Experts of a small language model: 66.2M parameters, 4 picks a token.
Below are experts of layer 6 (counted from 0) of a mixture-of-experts language model. Rows are named up (a neuron's input weights, with its number) and show model dimensions 0-255. Each number is 128 + 32 x the weight over its row's rms, rounded and kept within 0 to 255. Numbers have three digits each.
Before each expert's rows: "comes after" lists some tokens at least twice as common just before its tokens as in all text. This comes from a sample of Wikipedia text that the model never trained on. Tokens count by the router's weight.

# expert 28
comes after: "\n\n", ")", "2", " |", ";", " chart"
up3:136165109086074117151149136146149099170133178081141154130036126124104111167120112141146114163114166100185090145090079135147113128081087163156178130088176152149108079132104144142074085057096153081143169110160128124149091113134082076091196154140132093126131144071084113113111135142119111160102153074129102096120127147150097113177160167133097153081153097170156132149090153120117096156069146106179154173102162114168143072074127127175150157125181161142146133098110118145159111149127154116088044105175089135145156108086093146156163128124116146126043090143136061106158173063129146152082136094132102090123128182075141099107112104143183159120139144152120103110149117158066154134143146151137153118123081083101052149093131174102139187158079150099100125154179139117140186186132173

# expert 5
comes after: "1", ", ", "2", " in ", " (", "–"
up3:163116131096107204119171148160103166146113105133156057118129115133143105178118139114134142167131147148093164135132106117165132077111136130187148116121091130119129087143119091108136164139097124092099087170054130144140086159176130136121129127097105131118141122165178122168155081087164101137128091146122115165105172055161103128150049095115169120141146176085056111126130174136109107151077165193077135157173103104118126117119147149119178101146125061158164146095166118162098141055143182141153180112159166108086153148196090127130168107091135061173155059156089126134152107104130068068171132102111131153109114090123098164140229130104057114111169176132124135158134171143096133137100137130146186168121152086097098101182123129115154118186077116092067114109143122135129081136123199

# expert 6
comes after: ".", " =", "==", "===", "0", " =="
up3:147124107147144093133109125159137171131136111079122138142140186142102067179132105055142184157136114118146154192167145094221149133157125169100102094143105054153148088171221136125161142127146141147154194110128104120143186145089166171136124064116133169117125114124170111103165118156109099124141138130120090107173103104153107146182114090090104191180125079128144095114174119143072149156123179089128094097070127145153035155139106118155125140120104113149102123159200194120180122133104111163158139120144113122152125155141110151156057127141126111171160159100108103086142105101148122116141114074101148098149078091124141139103125133050118140172134178115174102185107192109124101126159155168033138119126098149089136220100117110138115140122135112189123088113094099171142121165101150

# expert 7
comes after: " |", "\n", ")", " |  |", "| ", " |  |  |"
up3:136140058159135138046106155099083126118106208092095105122136091146135051070119125106106102153126208140104165155115095176149147062070118089137188133073167088145180147144067101148103122163124166121121169123098136121135138163132153107151166128111114147158138113192142132122125119114153155136141122167121123128110145150112160163077122175077198137140152114194110112156093117085063141131139128121082101092122099099130128157089109168086166165103137132096137168161135128131111159101122089132143158135142119149084131089113106196155134115118160116101136062181152117105145075115114108119133158094152144094149148120098198066089140152162161050145103056095089091090109067161123110165214160153122095060182169135180156077139162123146110108136119120098088138166126162127140145125107074

# expert 58
comes after: ".", " ", " | ", " of ", ": ", " and "
up3:176136140172163131124165086089149077189095148100131082136117108161128120153163070124149121196121147107126150196107132127092130146067125139175083121074116075148091149105110206176089168094090131097164104121154109118109159154081130126135089081110110169133085135185110125112134123085096208090165162151123060138137152172116104133144146119092150157154140156068089139196171129142164078113090084132153163200105165109104143109078190105154151098093180173121137142117114101145169102173134124171176097200119104141138111082156164104199105170064116084078110111115137115086160139130141095154113093171162137166067121117119145110108094144099153117055152131107119096109125090166120102090130104148155092091111155140146124127172173167089157120206170091168134119122120135103115127166126137

# expert 51
comes after: " | ", ".", ",", ") | ", "°", "; "
up3:126148068105172117179158068133125147094084106171155110133174100120131177134126116164100154099100092174124162140138137145170076056164114092068135205057156072066075161099063090128148099118137147150128122103170119143217167053182155137086115176164090132126140040171123083096156108102128144154098148210120163144104131110155155133166170108101086156168123081146136095153118123122062060116131139103173116132138129124103085135148125138158097141126129139165086142067127131149102124086127170112119063114154139197113122126123150079132115084127134128143131138116169137101162161105156065163145137157143153139120186110159061134173111178144108112146096126108163100148115169100138165110151141084116127073162166131130105112107138146112131135091102139079167111054114149133156163090141099